python train.py --d_model=224 --d_expert=96 --normalize_top_k=true --qk_norm=false
Below are experts of layer 8 (counted from 0) of a mixture-of-experts language model. Rows are named router (the router's row for the expert), down (a neuron's output weights, with its number) and show model dimensions 0-223. Each number is 200 + 40 x the weight over its row's rms, rounded and kept within 0 to 999.
Before each expert's rows: "raises" lists some tokens whose logits its average output raises strongly, later layers aside. This comes from a sample of Wikipedia text that the model never trained on.

# expert 0
raises: "i", "\n\n", "million"
router,178,139,172,205,166,174,230,163,179,261,138,182,162,209,250,173,232,224,166,226,199,214,206,127,230,239,247,169,185,258,123,123,200,184,277,195,163,224,117,228,322,148,135,128,242,223,214,184,280,175,225,181,236,227,238,178,185,176,195,252,235,194,182,177,207,233,122,274,147,203,196,189,165,172,203,98,213,216,235,159,178,175,235,195,140,167,158,233,217,191,220,231,195,159,218,176,207,202,228,232,174,220,199,244,214,167,161,188,177,255,226,184,210,211,204,170,228,205,159,286,217,213,266,155,194,236,236,179,156,172,201,207,278,153,194,253,192,181,262,241,178,220,229,212,238,278,209,258,219,195,248,273,146,195,141,181,123,299,204,275,180,222,177,201,148,217,151,156,226,196,151,161,84,246,156,202,292,240,180,249,240,213,152,207,182,168,175,243,188,154,143,228,207,264,259,155,168,251,198,235,262,187,232,192,202,207,177,136,180,244,216,188,201,183,125,192,203,217,228,214,255,217,204,195
down1,172,177,278,155,228,206,267,137,206,260,240,204,213,194,173,141,242,175,153,245,193,102,206,162,223,138,162,156,145,257,223,188,167,207,194,207,224,200,152,197,195,234,203,165,207,168,201,108,164,201,184,174,264,274,258,133,214,210,133,154,173,117,238,180,178,184,233,185,162,240,192,253,221,232,271,178,245,182,182,176,152,211,232,174,191,237,174,178,176,170,237,264,177,222,240,242,189,257,204,247,206,206,202,128,163,185,195,308,177,187,156,225,258,198,226,130,242,211,288,276,200,163,213,212,142,246,201,246,232,173,154,180,157,221,207,210,191,129,174,181,166,191,175,205,207,141,161,144,157,208,196,194,232,159,188,236,232,218,159,260,138,162,213,212,188,229,174,192,187,203,235,231,204,233,191,162,231,209,171,211,201,180,136,248,203,254,162,210,236,247,326,107,223,242,187,278,253,195,119,173,220,149,143,175,207,165,208,124,191,190,191,207,210,231,160,218,278,100,201,190,117,220,193,185

# expert 34
raises: "at ", "able ", "aged ", "of ", "under ", "s"
router,154,192,151,164,136,220,240,208,191,144,208,186,251,239,272,213,208,171,178,201,234,197,151,164,288,161,169,149,186,273,158,172,122,215,129,162,206,157,187,177,284,231,263,144,256,215,180,197,215,200,224,157,223,212,166,172,157,169,200,183,211,204,124,263,204,204,173,142,252,206,178,210,189,144,207,155,195,197,284,210,204,177,268,208,207,214,200,293,219,197,174,174,186,231,238,149,263,287,150,209,211,189,245,83,183,250,330,268,133,187,170,254,157,178,169,130,203,215,224,169,185,192,152,265,226,196,207,220,219,202,179,219,187,181,158,154,142,183,120,211,215,234,212,260,266,217,185,160,193,197,192,192,235,168,210,214,163,148,150,158,194,152,266,255,175,210,169,150,206,187,190,253,248,255,257,215,244,279,178,231,212,136,235,161,168,216,218,147,199,250,178,239,189,200,145,208,227,217,215,218,202,191,215,214,145,193,249,114,234,212,216,210,239,203,241,186,240,111,252,177,174,251,253,202
down2,237,197,212,249,186,214,156,224,151,217,247,241,168,144,272,223,161,192,141,234,231,208,211,194,226,234,147,146,105,188,221,232,153,161,137,150,132,271,158,246,168,114,252,196,207,234,196,199,263,162,280,180,167,178,220,181,213,223,187,137,119,218,214,197,167,214,200,295,142,169,152,288,216,202,165,217,267,238,210,215,261,182,119,190,168,186,176,226,164,222,172,205,235,217,194,179,160,204,213,233,234,242,218,171,187,261,186,218,175,268,204,196,188,188,209,220,189,229,160,245,197,281,220,184,268,199,226,234,177,166,169,167,241,243,314,257,116,231,87,239,168,247,187,188,245,157,222,255,204,210,266,244,162,249,140,244,209,201,219,162,159,181,151,210,172,174,223,230,120,189,195,220,209,121,251,225,124,156,320,132,168,168,205,202,211,159,193,163,181,232,181,276,183,165,238,196,165,180,208,184,140,171,193,212,200,250,206,176,150,206,147,197,195,188,197,163,207,206,164,178,220,194,189,235

# expert 31
raises: "|", "The ", "In ", "He "
router,243,264,134,159,190,194,191,211,206,248,172,192,199,204,218,120,243,220,213,223,208,124,184,210,171,216,214,177,212,204,182,248,182,137,221,205,231,170,247,240,127,111,167,194,176,203,266,174,162,158,161,164,243,186,207,222,268,182,261,204,214,232,240,183,283,179,223,213,205,183,165,225,224,148,213,188,227,185,203,235,200,136,186,156,237,192,219,192,144,245,191,217,255,251,205,242,249,188,151,261,206,153,264,260,240,247,245,230,177,228,235,176,200,262,240,234,117,221,158,196,205,226,116,208,184,165,137,234,273,227,207,216,183,195,230,163,184,188,255,187,272,192,215,271,172,118,210,193,110,168,268,150,203,165,262,169,196,185,209,297,169,275,226,146,261,170,220,214,217,214,249,130,92,210,267,226,239,205,121,137,180,159,183,215,259,173,211,167,241,243,196,217,244,149,188,198,142,142,178,165,207,158,160,196,220,279,162,231,218,194,130,157,246,226,150,202,162,162,194,212,160,125,240,167
down1,163,181,200,184,190,222,225,174,222,155,147,282,147,195,158,153,192,178,222,181,178,164,179,198,188,207,144,219,296,219,153,148,187,196,203,152,196,184,181,201,222,229,241,178,193,231,111,173,219,217,218,202,235,190,240,238,283,243,231,221,230,212,232,240,192,187,239,277,205,259,203,275,175,159,129,181,149,182,205,224,213,200,175,173,186,161,255,199,225,185,137,258,240,169,218,182,228,164,150,208,161,249,170,259,140,205,149,297,222,207,132,235,202,184,179,195,221,347,235,203,142,285,234,197,230,139,100,223,212,227,199,146,212,204,216,228,181,179,109,215,183,162,133,214,215,190,243,137,143,181,238,134,168,216,175,251,183,154,210,258,199,203,214,161,254,217,212,226,189,176,233,156,210,218,216,156,175,181,294,204,217,133,190,211,220,195,172,214,233,209,255,326,198,228,221,194,151,143,169,156,220,174,184,150,134,182,262,214,283,258,183,288,197,149,185,216,248,210,151,178,200,164,228,185